Weights of a small mixture-of-experts language model, trained from scratch on English Wikipedia: 80 experts in each of 7 layers.
Below are experts of layer 4 (counted from 0) of a mixture-of-experts language model. Rows are named router (the router's row for the expert), gate (a neuron's input weights, with its number), up (a neuron's input weights, with its number) and show model dimensions 120-159. Each number is 128 + 32 x the weight over its row's rms, rounded and kept within 0 to 255. Numbers have three digits each.
After each expert's rows: a language model's description of what the expert responds to; "comes after" lists some tokens at least twice as common just before its tokens as in all text. This comes from a sample of Wikipedia text that the model never trained on. Tokens count by the router's weight.

# expert 10
router:113109053131093123158120130101106092157136083107108137104140101174173160176203129099131136150137114133126119089087089167
gate0:174143108142132117111114111123130110151120072150185078104161110147090108120103131192166076129129114157118096149176117123
up0:117096110195072135132175135170132142090114095055112192129126127135175153092138122201145134154166186119054106080150106175
gate1:144160125152128170201142128086138209235104136163170139088133166105173113152133130060174201156161061145180162111131084155
up1:172125080135076170050157154119179176118152075116184124125144146099172072118125153139125082139130122130179072136172150070
gate2:127173169104152136140106183117146061117117180112175138131185087129114178174076052140113123187140129126175136109137139123
up2:106165210088152156166133156160178142143141120148129120106051141150146133108120152134162155116143094098103115154124143095
gate3:066106163146140120143100121112203113105088134134105164111129117142176137136077111142109182121202151147086115108147122115
up3:080107105159120089098090084133159165082109100112104152117081119086174107093116145195105176147133167111156129083202105139
gate4:162132149168162146076136115081081142102097091117158125120148097106170101128182130149161100172131102155095126147164147143
up4:096095198140182103103108138123133128077140117113105126161086110129149081110150160154079143081162086057137076123130093149
gate5:097091118147090116141124086081110161079120122126071074114113129121169120117057176173141148151151147160103182141106094091
up5:163119140107093095164115091115104145139128158102130123086143078143106130127103059140040017217175152145173190130070112142
gate6:138137122129164138150138207065143049121178138116107114210151068129149101138106131133135120176117148117183144209132160126
up6:112154087154166152127030211112141159087119103056180085110158050151094192149142141141132113116138111098136138124177177131
gate7:179188074195133155155090109108135122106096118066169151186048121095115072165137122167131140116117138163106126106107133139
up7:095121083136112124166118177062115118117156166116119168148161108191059145119157126130139078169130146073140184125097081057
gate8:092149158154103077102134125111127141143117107142174108116145120108152156127149119150101102106144178100140088102157151170
up8:111103086102127133164096067113079203130101162100104093131099076090092121130180136109160114125153145128164119092158142148
gate9:084122113149188142147120119137134114089194113160162051120119120162089199110159124106196185111091153170114159099097136129
up9:092114105118192114154153136149145145132108129133153099148180181165095104104179084114155147112155154072173145149050145157
gate10:163125060152108090136180123146126149159165104177141093147080151145099086121155152119162149150093082095096093165185073074
up10:099117129104100128116134101076150059136113110154135130124093179152109085108130124108101135096073062123110185135129122114
It responds to: Table cell separators. Pipe or semicolon separators between numeric cells in sports and statistics tables, as in 1 | 3 | 3 or 12; 3; 18.
comes after: "0", "\n", "1", "3", "2", "4"

# expert 12
router:182097116116081106104101171099151200077151146183123153087137099212136162076137135117148216076154180083122157128163149186
gate2:120134151118171127135152085109199122143191186100193209162121132073128194125120087151166188112163117154104105155074101110
up2:133133107094182153124066094113083113115097078171120147162122112127138106101153086155125080113130134180153147133104135173
gate3:182143095169086151142106127131119131124168173097131118064087127055094147128100104128149115197161127134053151156093198067
up3:189154209104095129141152064174073200180080066119099136157142080157104144126129116076126145149117154127120099139119092164
gate4:165199097103162094141114147163112142133154159060121202132083085155145124093131126141125086079175151101116115130113159170
up4:146088119087141055134173162126139086134162099092141106084182133086157141209149134100105131113154119123164105069181135138
gate5:123138101130104130102096101101168186106072174095129071131090175128116160205142150121157130166113131062183180074139134134
up5:168221165195088144181150131083092158115151132120110104111143028164053177164093116083114115161139162096072109124087098114
gate6:104084048190082074122127180101116198116091160146160095133116142157175131164080101149135140162125155113168107082164166132
up6:182063194178147137166147110185144153073165058192110119186159139145105104104132107079114190105140143132135108104111168164
gate7:107174162139103092140089187139096104114211175146153128143159136166162130114156142124162182190138171115108127115103163139
up7:189119177131088083117143146138133124104192104107076164135194092138098133115103126075113134131154144173177152157112091161
gate8:101143124163077175059098133116161139155158153115136130094087098162129107115157210136149087169147166153082169113129115121
up8:167112134094134076181105115123121144150174089143110107099171145152165154096096121163143158109154134083140129098141135165
gate9:190165190097117140125127119102084134159104169073125114128083060152077113050176101076083130087100080121131102092117117119
up9:156128154137091163108094121099141110211151091155070109143111068122043075086158100109100095132133053159053102108147153130
gate10:170116141122202117103125054114078252193116090137134138106106094110067109111172164117128137109122060157086093080142151118
up10:107098157108157120153160142074094150157104143122164156138050158095156100114110167138125174142111144180104112089078122116
gate11:071136104141130106168091150079178100174167108118131116087096098111106043197118138114150101131148088151133103102145106078
up11:126131109157117086119156036126111111153156155148105087149103069129125147154163120095203084160120126145125149077149035141
gate12:163087207126201141144122109146241127128165140127155136119175105189100183175117156165077176156116178075116174143117095148
up12:165112148143132116064100132093156116074119196167123089135091121096117116097087146151140107139099156158092158140091129124
It responds to: Two-digit numbers in tables. Standalone one- or two-digit numbers in tables and stat lists, such as vote percentages, ages, and scores like 82.20%, aged 89.
comes after: " | ", ".", " ", "; ", ": ", ") | "

# expert 62
router:155207072139167165116146092139123113091110107105109125116083146169159115138167123068117074179075119106116196119080143087
gate2:140118167150169178110120140049152187179126121161141109113166156169110143187191171174170166121116076076156128112148106085
up2:164127175085127145135099126139101126096168121073169065142136086102066145144089125146133111137128133115127084152177112136
gate3:164165055163123131084116140130119163152110132118119142114117104143159126103097167120145174173138084129099153122159145167
up3:136108180100085041149171113121124173070101130162143129096141115080107113158063127115155084133156075110171176139112110125
gate4:133136119129141169099087142157121135126132105168146086106180134169131165099119102135117120167096146218076117123092140060
up4:184081137135118141062120196194177109133163166144130124119151159112167132162092097189122145163087152098114128105070143097
gate5:120183114099168162130085119144197157113170099081140062112131150104136116117151082101095142123137138090071191124071145202
up5:157173107139074141167119141118131144105158154113130127123117116137163134165153113116087180073078072169070177069108087103
gate6:179106131152164137116160128127114096111098122162100130111134202163152093133093088134160140096127057139110122129151128166
up6:178125129106101124146132110089088130120053110146165077157136140130172164127152175131105137076162098122068101144172132163
gate7:153109071099095121146145131131111089107127137147104118134130130063166119171176133138110125122113103168094188145119086167
up7:108128107158162098083169157143122098129103068158100158142128173135143139097095125071153121139189135113101128158080128121
gate8:164131102136139152104105083199189140116194094117142120136161140120145169139143119185167155177184111151132129067101128144
up8:144084130183066130127134118181122102093081146124057155041152083112195193144115090103165143173111120107086176099143182134
gate9:112054129124094141129084096126195127189104137119136139124134150030130150088133168149111159130102159129070147136165175132
up9:078169100119139063129131151118077043148114125187061161180141090138158094138127100123119140111157152174187143132106118172
gate10:149139104142098175154100118189142079112159124148097101100189120122131152164103131126100167181105154085106158069155086106
up10:147112111121132153164081094130089128103112150079072066172138149122138172127120141093134129093151105117077155153149143085
gate11:113134167103105106193090043137111169078124097157174101115172134092144154127163119129108089092060147111110147104178118109
up11:144140156066093159225188118073158138118080076088069087149131125195145103121122132091109237160142116114114137081128149118
gate12:089132133157151175124148145168157132178176088113153142130102105180145161128144086136176106133088115166155117146149137109
up12:107152120111177155152121082122158128146122085127106140099084103112092153084122139093141137121076141176138122138130098210
It responds to: Section headers and table cells. Closing == of section headings like References or Gallery, empty table cells, closing parentheses and pipes in tables and lists.
comes after: "\n\n", "==", " |  | ", "===", "==S", "==P"

# expert 47
router:131107173120149078115096132098185174080131197110171172102143103183141133063107092095130185080153181101134166088133131175
gate0:142190100059164162160161090130172123117138146126140085126142089111127133113116088110094173146101110188083090149174029178
up0:083105118134140133144082080158204058134180138149068181147113129161137082144149105119151154174133078148145130121142201110
gate1:144140121126129150040134098117210137131127160198148115138092160176119153147142086151140126132168109089152189096098143112
up1:103186139180118135170151125100129179121084164141199122126121160077117139116182081126136129123136081135092175150132133147
gate2:110085071139107085137067075108158144122111136155127072118173133148164148174166112092120103131110150117166100177094177098
up2:093200139083123083130095172099105107136107200062131110095123114133180180131124161112153118134183106115170116136175158122
gate3:118186135107096131159122048095136188124104152112085123140157132099109090192125149117140102150206093156160102131084157155
up3:153128189067085131162133095071157159096156117146123139086094155128172097146105214145171069174119142057109153091146192140
gate4:125083098150142143149109123082215112121127107085096192161131114170128139102145101115142037122127124093156176183092210086
up4:119118135107133086143196174085134115170113098176124135112083144191085096121129135091105116130058141097161105157121141142
gate5:088066089175148108148180157120164170118127116144158172093147153141113106081155103111158091140112110132087155163105141148
up5:107088152136173134095138157095119101076164152120090157094163079122168138208100120093118103145187112106136083121131106094
gate6:146106139104073115147157158124109146190135162121064136131125156171126129089129202110093121124124124160126149095170108111
up6:115114146125112137125172150110063183113083122137123177122122128100099100188109084104167177178080181110104098117147110142
gate7:101109079070180137143122145083117121163138117134092107132157099099159168120168083124066124150122188176164137131102092124
up7:131140115126135099176177134130103124123143154128084128109130150089134108135167165102121132109097140125171145166184153093
gate8:096105075131174116113083122111136140148099087112116115178095139180156103124176059186136129089111183094116101141139120156
up8:122166134099183103137177126182183141112109163139088117155086076139151172198138135117122148115181079138140139082154144127
gate9:059102146088109131132146138078130083151113116127115177114134147133111103044138111101172134133084129131119103121109169174
up9:151081111089106156156148099059159161091148134123111149109146116138154150092075076124141155176131156157092099141143158130
gate10:109137169111178152115151135117085153155167108094099086131114192136173110108128040142176190109134128123076120133113159095
up10:132165119176154090144162161154133116146132151025099202169118108138124108103070147187168073112133159121134104111137174207
It responds to: Numbers starting table cells. Whole numbers at the start of table cells, lines or dates: car numbers, positions, goal minutes and day numbers, such as 27, 26 September.
comes after: "| ", " ", " | ", "–", " (", "; "

# expert 34
router:115135132189084150133111106145151134182103158128125082072184147077142141145209097090112115121066044160113102090147139060
gate0:146129120097095103137113109143139132129119130180173113129136091178172116180167155120118166160170126123125124138112121060
up0:142079140159112148105154160143120126142150175103136104123057133151130160083072135083119130141077111170136147056128148059
gate1:141133122205088077081152145153124130104145137132195124147113106135141108085131137160123135161116142184114134138127115174
up1:126146110108150113177109094150072143109177126096106111103113085145149165191078114097160119220091074122104119154104125084
gate2:120106173065128175145137165139105150122117135110114093189122102097111175074090108132121197132107137115136190108154140128
up2:089158126167181100131094091113164168113082110122136086073176102094173155135115106165142139156182098111155129117085155144
gate3:141112125198113126164139088151153075110148033157132087096120105090189114116139105146177100148080127157147147121111076162
up3:137128149127121040134124185119139115095096149087168170115147115134148188116141109152127112080121137150081171168166181097
gate4:158100116167143119149160090166100095144145130070115099160158056155110105110192152150157070179164129108160161138203049075
up4:087104107104150081093171083132141204127051154140101126187146147095191192173097173134112147078152167168138172154119137104
gate5:132125081168076128105140162137133119076147136160049068085149148107146103145147092116109149113126071142196145118111127150
up5:086106093086182052101099088115151129119110113146180115126133073097073099156139134211099138168087129142153119112136136150
gate6:183082135161145181085057196201125123155113130120204086114123144145160118196164091086130099124100134121086223084177076136
up6:135169116166127130093082133158098068137158114136121151124127170121111129149082077159124170206089155127110159139152080118
gate7:154109144161127110165114110136174137133106130152130135133180132178092136150142157134177101163180167076122209087153167108
up7:112119098100142120131079210117130204113108130130121101101122145168129157123100147116150095152066087110171125148135145180
gate8:151128101108117129136119136101086135086145105224138172089098055093147111127138154143121123093178122200089105110115136135
up8:137132082135104168117123127144064067146167109173174184136112161095071081095113176107148141125085157163091137112115126133
gate9:138202144150113146145153114140144161066077062133057098181138163071111091151151116131161182134151068086158088170161170125
up9:151078136081134107124129119139115070070106104090090165125180125203106122119079104135186140139170130140121088130172168153
gate10:137183105116064097084137117147133145102088086104088169157171070137084122135155069130185123101140149174097155090060203127
up10:136101137129094147134112118119164146145121188100151122053082131116219113144172137131120118119113146126092152143108098150
It responds to: Table header cells. Column headers and header rows of stats, election and filmography tables, such as | Year | Team, MPG, Candidate | Votes |, Source | Rating.
comes after: "1", " |", "2", " |  | C", " | S", "|"

# expert 32
router:131174110131110183129178135148126172144142089162107099147101134079177126147155092129139097068072149146113130158133086138
gate2:159134133173166130124074142131175135121137144140131179088109161132168109099136145052098180151124083107086114125134159128
up2:145065211121075108159113116089104096149186095146158151139141088124074169115140106079113145121094100071107141120088138124
gate3:071098067157151191170153125140104178080071124136175171157094133128152103133121098135097076082110125174106115119156112142
up3:106144129144217145138145179177097171131116161102142160104145128096124118142133086087129084082147181137076121166051066116
gate4:094080103143112105129102105117152093109078058132126087137116157124131119208148153109121114127124152119152120161160118147
up4:107160140126145127140132073145168122138126113127122070091111085113178123137147130131109105114110144128078192149238094131
gate5:150050163164092188186113075123168120100134114156146087104132063080129156186120131168137128136108090164151144116129185083
up5:135114111128143150149109109069139085060160102135150096108146078165142139197158089093132107126159103180119111147105141142
gate6:140146150105113141087145140090139119138185124175167129181103118107158132103108158135092148144131146122136106156111149160
up6:172121148106170157141139143119080134133126124174135118093097134090138186172118110139132125118117139159159155138139110120
gate7:112104144095157098106159139163161151121127117152135137137130137208105082084166104132176129126062158146215105059127117103
up7:118131073077155168136083067100114115135151175083108128161101111086157138174101127143109186189126148073110106199122159144
gate8:152133117129109161141157108144116155106129167130170132110102135104145111113118183081179184100139172127097108155142195109
up8:085115108131097178136197095163159164144130154077172056121147083170116182169128154133127148078163125131139092205135106102
gate9:073128135185108112173148118165142125168155144113194060121160118108103084148135151124161124127133205136135129113160217105
up9:169129173147138125216147191055108123066125076120081084139110112179162169123140064186128115114135122093102109117198077138
gate10:111127128159115109093127084073155170140126108107162134098102165119131106077063138119109081122129155134145097157125081118
up10:216099163181118155026158160132095132136112091139123138132119118083087149138161154135124184163165088131073098128079104067
gate11:138143099067154085118107162128127152110119166132131094140147136123129112112103139088082114155152089163193103179148193095
up11:067071158125199140170189065139094164109136135119182138124119116137134133146169131113143100101151187132060165160144152106
gate12:141120123117135165104122092101155190152136114141155157073171128076162113135138123097189139067172125152114104146143107137
up12:153107136143109185124124103121121146115151123125093123117152080109151165118114094170162129083189118061144087166160143112
It responds to: Punctuation and infobox fields. Commas, dashes, line breaks, table bars and that in clauses, plus infobox field pieces such as Traditional, Traded as, coordinates.
comes after: "\n", "-", ";", "- D", "- C", "- P"

# expert 26
router:066120160139193129111135149115110143078125186139125127097136102147151110108107164133208122125141085125128168129138117067
gate0:094140073153085123081107124136075048189110158116138134115135147169147179138105130059128110136150168133129126159132114129
up0:143115129146124121109118147124143088157132184125147162130122112152124088096082147090128111198122120151109169149118111089
gate1:138146113102074140144113133123179109105144134118124186188123151209188100063123074114088119084218197128119149093160078101
up1:142090137177106167103111163132188173196170193135130082162085164142100137107162166132149114133132143136150149109149129145
gate2:151135116122165153150125098143119101225147125137141172114144142098106100078073136136080053143112105154127098129138180164
up2:107142103123097093137136125052115119087090114124108124173145160113129118197152133119167106191131102071114199103094129116
gate3:094130096066125080161130149148153146112099138142066122108102039176083133156089138082059142121142126140042085124095159123
up3:129142108075163115101122131125100110135182100162105077135074134139166111158154129102111057132138133136123109142110156132
gate4:170141103221089120118152145109064160097144122079108097150137104154123126086110108106111097151166074110175117090188154168
up4:108095120087122146144111095097099087098124095168124127119178127116131149138181128153084137119070147057166120105153151146
gate5:156100090182138148050107134132139112152160145151127140179135118087130135111116112165122168146129144133117102179131141077
up5:183124158125161116077109071158081153102119099138148172131076143133086135139152162159141149094082157111058100151162146126
gate6:133073149166172159151096130122128185172189069090135116140119160081161138123111187135075080115139147103129119064134135104
up6:118060107131108138131098164097150141176207118121067120128138146125068140100186115146105094120159054130162153152102131129
gate7:182085132161214159088113129072128146086150104152141192091106124183171085180097103073108119071156126136080135134125152151
up7:140095117098106077183130060096159156116127114116100131177099194143085071153105081164085176077135119136096144155168159107
gate8:085090153159122149082110130122104136109126106133105104115098165118113129170148099045148126125176169145138135154086102098
up8:155057083120127121102123153157147173117146107147167110152129146170131139141143109135069136137158093139110077166154141104
gate9:157048113126112174155138120122096131139150136152149130090135111134076155131134079159107133105144106150130101104135132104
up9:125110151114141142149129142094144134124155139105167178119164161124110161121153162182154140071170115142092167124074170121
gate10:075163082107109127157162157133142111062078115178169164109123081109163142139155114168132136057153143178171129082078076117
up10:082203119122124089123116158144116152125104174094041116068138107062178137217112180149074156108078127166142119092107098206
It responds to: Name initials after separators. Capital first letters of personal or team names after a line break, comma or table bar, and by naming a species' describer.
comes after: "\n", "\n\n", " by", "\"", " as", "R"

# expert 17
router:160105139117137116133115126166154162108138134161122131157098088212135175095152155143169166074168176073128134087168137204
gate0:109216113104120116223135082087127090114151140128143093127148102130130120128131179085143111098098170092109121148149120154
up0:161169109133147137126147149134159167072103122191157119088095181143109096204195148097084093129109081077144102154171120111
gate1:106161176201118140127145156162149173148129157132131126138132139124128187075113150092103110109065153083145144112156068143
up1:120156125148165081112112117176077128086099169074138135069089137135139122122134149065108142135117100114158139112111144113
gate2:161119164109172126161108113069144120108070134150113156135145124066046118194104155172157050201088114126106077078135152088
up2:104148152168108090100130074105158069153155086125141132147165154137046143162144100164117163126125143174151058093115073178
gate3:169136106182140116093117052080048171104116094119134179051104249092111114157133112103038136098139141132157156147126186066
up3:130108077085116104122060116043114093138170111179165164155176175156106092100175118179109144183117107139083119115107093129
gate4:179100155110139083110138136107146115190097104117162177136117093132122174113145140126126140145105163088129089087116133102
up4:104116152139082137193164094124129183123046071125116088183112106125126090178183167131126146140137104102153045114186096121
gate5:158252111147183124175112202109160109154141180152115086111131175190168088143101080085219091174129128131202086104170144113
up5:105154107113123117145161110199097123133127064107090120165147111147132142161141154157085160168121145119115096139166063176
gate6:161090131083136176126131136103122143099097105182144113112161134108154125152086136172157104139138059160143126102081124135
up6:146198130143104117189080123103119184151151123118103142138114107185084120146062153160102125119126092097107122132136151083
gate7:135176152151094144129114147042158191105110115110098119138140129130105140162139146104135164143112159146135133101165111122
up7:132090124101127181170182141169162114153159177120125159146140149106121117117131144165082134054085170111125116119172139166
gate8:172168131153119124155169118115115184165104097155159123099138103168118160159154155176119065116139138166184069128120129117
up8:134100158148121167146145169125116064172150117157178097112051177173125095120088134098123162112112111134113129174099122179
gate9:155160152142140051131124156117145109086142132201200121113123149172054169130162082156100118117103162148171190107119140096
up9:132130174123139113137137119141117117116146130128128108104150118127057137054138145181107155120116142202130174100106128144
gate10:139129164201115134099125193139144144147180108110112155182073088178120120144138080154135167098074087079142096112181173113
up10:094087145090158096161078114156124210146099141127145156110158118181166116134104149145111097121092132177110104097089133176
It responds to: Numbers inside figures. Digits and zero groups in the middle or end of numbers in sports tables, scores, vote counts and measurements, such as 000, 500, 5,842.
comes after: " | ", ",", "; ", "–", ".", " "

# expert 49
router:096133122185140143155096133143133130185168180156144124138148115167129141132198124151115174173120172071054129122139093113
gate0:117121151098145142140121052137087160164106150174112087109093118138113134164142120130157210074151140067141098110141166168
up0:135124137073142139110190092142114113119103118163155112113117134136133127140137131105118100117127139138212080127136157159
gate1:171161119112107080115135095123153118122155118132120191082126151160144137062137134128129147170097100148195081105132137101
up1:166088096112140053166171136168111064147113170137143161092132156116122169128093156134194119106159134120175153104129141170
gate2:171104166118044076129153094137168082172095132118144059120162161162151174116171147136209171112175101081158141102137142118
up2:124104112132111144115096144163140133147027082120133132148151088160171111148115148164127191105164149131133176095174124113
gate3:118161069183127124118095163090080093141122173142109131092118164131105170116096065135139095081132126164128083130135066121
up3:132129131125093151135123185084128110212083117167103131107147112109139086106110155154149115063165147120150124097057113193
gate4:116136084126104098081084113173103111158115078108159058144144089129082089132101173219101067165141126160063109151149117119
up4:177105156133098091149112127171112172134161105088171142096066091087081131110131166119129070114114157137097178103148065105
gate5:078093144115079153071083155109137168101151106123134120143121083118154123149147128157131142101069112081155190063132094157
up5:110105103090107127111125094119083131157165115103109108141079141165161134179080170128156139155101130099148095098133137090
gate6:082150159112140170132146094148176150141075189163111171125147135112106117136156123128180122170140116078206117134107118140
up6:078099130096113087170123134122055135164113113096185139159138135099106120104109122114146121139132167210108120110137100171
gate7:097097143200104108067095106119129095170162141128081158118121131142077145127143120122079132106164139113193176132126080155
up7:149142135140133123090143093123144137139076149127158140124132148034126113108158168117167094120146118131176096130124130111
gate8:056129165090172155131109096126122119175128091119116147160080100110143123130083113138114115125128102173086152150153091111
up8:139174137122118126159181109136107112103107119064116086141175116098127080143142137150165088066115111150068166175105125182
gate9:133122196185136166069173110140114131097160103144145090148164103160111095094049076090139115107154118136101118118122091105
up9:155151119133111126112090156161134076148216075098135096163124150161112190141131104155096096197157143142149107100123154174
gate10:133078129126110107152168082109128129151133187136171123125160144152143142100121142139120123133135204163145126096158148130
up10:205089163130107131105151096110116140184109149083071128162136109082147169163099120089153178093135134164071081115092143074
It responds to: Years and infobox breaks. Year digits and endings (2, 013, 018) in dates and career lists, and paragraph breaks before infobox section labels like History, Area.
comes after: "2", "1", ", ", "- ", " in ", " ("

# expert 4
router:188090055142105094134133109067110119125167097144056158073175157187114103128132074126148150109163137068113134096108179130
gate2:097141094085077182130126157113136137121139137140162138114135106112150193037157131132144197129127137070136161145104131091
up2:111154155091145107122134181118134111159070120168123133086152158139136195106039101203155089089117095141155137107102107070
gate3:072075149126098081112148132098066162133115114119140130165026140132132106150153105168125109139087115123104103080104114137
up3:136126191152192147119123092039116107095088183124134132152142134155099062077154154108188134135146153139121072087177135110
gate4:164146132098090089138098154076101121142126100160150113072123124165223152124138154127135163188153147138121196116128111144
up4:094105076146106120128100182134063135174087111159147201089168118168095121129143120166110073122104155124079113141133152109
gate5:100119178157132147113149131188155135160105165094174103129108139166138148158120144105145094173187124102082137111126074157
up5:085090151105136136097135102097136125090072145042149119149111198112118114124133139184132130098126152193142171141177123096
gate6:123169124102116146169157158112130123104149083117140085127130148153154165059144175132134126064179099178128105133135095064
up6:097132081139105128129171114200164074143107132156183149138154143111166121149106126114178125048151077146148093140203070140
gate7:084087118094139085099117124152189149097114129139123186060110137148139139155088089064104108133149122142134112129097167096
up7:113116155104129135137151166083157167140163131122131169173162166102126164184195141122165132131132090145112126112179129139
gate8:140089112165079104103153144100120105126129132133155141143085180159157162070163073110133141123075090137110149155096137116
up8:081146116134098078164109109131093140191109121129126085134127123096157101093134126114166087112116091146112092119116113104
gate9:125145132169138137163128140098141125168132198167104103130130126183137159109077126070116126137125099092156081103119152138
up9:179135138087144109150121122139125080125119077102168052077112140118057126119104144063133135054153088144168152100068123118
gate10:152105133148168092098191146100144143153121101079147033126171099116093134130095124124046138113144066141132120064129147201
up10:171110121141124173154090109086149142154122165181134074094125170093142128073123120150117135092083119172118143149092123169
gate11:183101105178100134101082106127112085198120096144088118126077132123155150118114123139170149147176077105061171156133148186
up11:146136093180095158154155092162057165141173175147102178140111141167095121123164143192125076154116155110151152114091147141
gate12:147086122082223139111121137094098172155164141111194103133194089091196162130115107069096093096174112124085078189109072143
up12:165095142127132146141141150086113214115110106102137193116200112094144149109121107186127069168165127133120165180124085084
It responds to: Mid-word pieces, small numbers. Word-internal pieces and short prefixes like l, r, n, re, plus single digits in dates and counts, such as imper-me-able, le-ttres, 3 days.
comes after: " | ", "; ", " ", " l", ": ", ", "

# expert 61
router:121107096202143153103149142135139146093137097111070094111129127078132136144118082189178134150062094093129081155145129094
gate0:075147118069131135131167178160138159134099169117125201089117106151149151096159125116170145125192108105160095080074078119
up0:171101166121132136083105151132096107098157133118104125112160108182149188090080150158135116151118123172133082153166128160
gate1:125100177091177126138188118153168050104136124155151169138066133164198121064138170173071152112045130058151164164083129111
up1:134131144151125099132144152083145121123112138173106134115143154126141105152180157095085145123158199162141162094119098083
gate2:151127123128127136153154134158175122151136105139085126087071088094127126124110102125113190135096139100140142142180099132
up2:110118138136133171106111099100120172138100130110124190085113143122137116161161105171153123205149135133125114076101129117
gate3:086108138184144114114108100082122112126133093124107205117142093176184153098101195122125172134097112089143146096155123035
up3:096138127144118170153104152132118166145182099126098151155137120121094120134144170179114152178159111123113103143080148108
gate4:116186128157107141103151157138102140166072150154164090068085108154119071124127096143125154142096164132183186103124150114
up4:109205167133152114140152083106108074087111195169116129181169110128182142118186116150100155113174096136113157113172108098
gate5:164111141105126132125041122201135143115071107127109117157150134123114144091093127071181096159106130144081143119085134161
up5:161111155170134146147173167049130103130079151136091123084147117147139120139115128145054131154114180135095133103178104118
gate6:108107134111108103103148133072159136143118127080170171052137113122143155092164112183141148119177110124173088071127140090
up6:156060084107135133148078115118193110114118128110143119095133109073093103141130086147156146114165084083165135130138118066
gate7:126165117140126201097144159095143146222066107075046115152110112151183209130099173174151151161174095139096089129099171117
up7:103104123128135090132116099155172100152154101199104099119052121141140175145142150109188071138115126114078091125105122136
gate8:137124101119157145157104084098128132113098159083088138079172084103167162130196175168210086155109133151158166168175117119
up8:156170170092102121133178181082134150186156124070122155182118220142100136118104070158098086172129066117137099161117067101
gate9:192112086123141098175112107150156137098091154097103084141154129096131132078150124118174125090106188145161120117118127201
up9:120126137160065088078186115181121133161117101081031095107119148154113154118119114163186098177103180127143145122148095189
gate10:153124092128109088093124077108125076110154140107035136124129130136113106120126159146085147116134161190153136063146151186
up10:096148114109168207130081078095146147135098162145142074147076168141137119081105178107158021078118145185203107122114128106
It responds to: Section starts and S-words. Paragraph breaks before headings or new paragraphs, capital S/R starting words (Safety, Settlement), and Japanese or Thai byte pieces.
comes after: "\n\n", ".", "==", "===", " ==", " ==="

# expert 58
router:113160093152119107140169072100112158125200079100150081163110149138137139133100132173138120174142161166180136098098125120
gate2:124176091164108137142156127180140138122084066132150137158156202119108101141087097096115177111210131143128082092097122088
up2:159154136146145120114125157109075063088117140075128103148171161097136128133136103117177091083165109152126116111119103127
gate3:135068164111132153108116127130144095118123078124105107079095153143157087214079116130132172089133118106134112119145124162
up3:063149152097158115130191132145179091049135090088158131130141124149149169064154109161189107128122119163133161145168138091
gate4:167165104075204115134152164109150134079107109148157121173168114125185075104124151100153103159145086150053124071144172129
up4:142067130132108174131155129129214122096119146135152178136118166109104138090118131142075112171128165132180180170118196124
gate5:163113096139079119157124115133088164176134108190153153131149083104136101115145197156191151125098178070112158172155151113
up5:084104125084142094122116129138167109129128145074124107122174134077170086139111108094094121116125090104103174138146140124
gate6:132118090173192109110155115136093167127118112174203062165143114159098153165186150173122090235165134079138156115126095110
up6:132133162108144109129082067140116133180149139137136137087156066174143128129128138089169187110152110180108182128155168095
gate7:161058095103163146109159155168161137121156098144165119170144157131117127105120087154153168116195072118115092142175102153
up7:139101184128200117180137138119155156073110117188150188104135133157129189140138113134168168146114199087119166118103161087
gate8:084088125147140140170163194202157113143119108137064150203160149137112187085125157144129114174119122107203118118136160147
up8:082077128086123142116153144124069073188066117111136086135110188138144208112161095074155157176083135116170144092151164086
gate9:087127179123103125094154160109182099155121094132195129103133110165120185159146077172138116150137137111142149134128087119
up9:092114115138113125151108115123124105087099126153141128161103116136134071141126111122126114124076171122111180163136125076
gate10:156120107094114153168058140119112173130115103119140108106116143133116152122112155101155152165171179097104110074136112158
up10:148069167183113118114150126123154100141085144150170140086106126144113122080132168133181146057138145166134107098180104116
gate11:143144106089153086105138154112113156051127171144115138112134188176143128110129142159146151120128120143110122137171185130
up11:082125127133134077116165086140133164147113123135083110082120068130104119132132143127125152144109110076150122133138164122
gate12:088173163111124121147129158135118118104134133151177124153134091153151101071154102141083149160133126156149057133141162139
up12:161140219178192137117180150189150168130143167150082127133115095100093176078077140121110127146062174138139125096084124160
It responds to: Line breaks in infobox lists. Line breaks and list-item fields in infoboxes and characteristic lists, such as Tonnage:, - Area, - Time zone, and row breaks after | |.
comes after: " |", ")", "\n", " |  |", " |  |  |", "% |"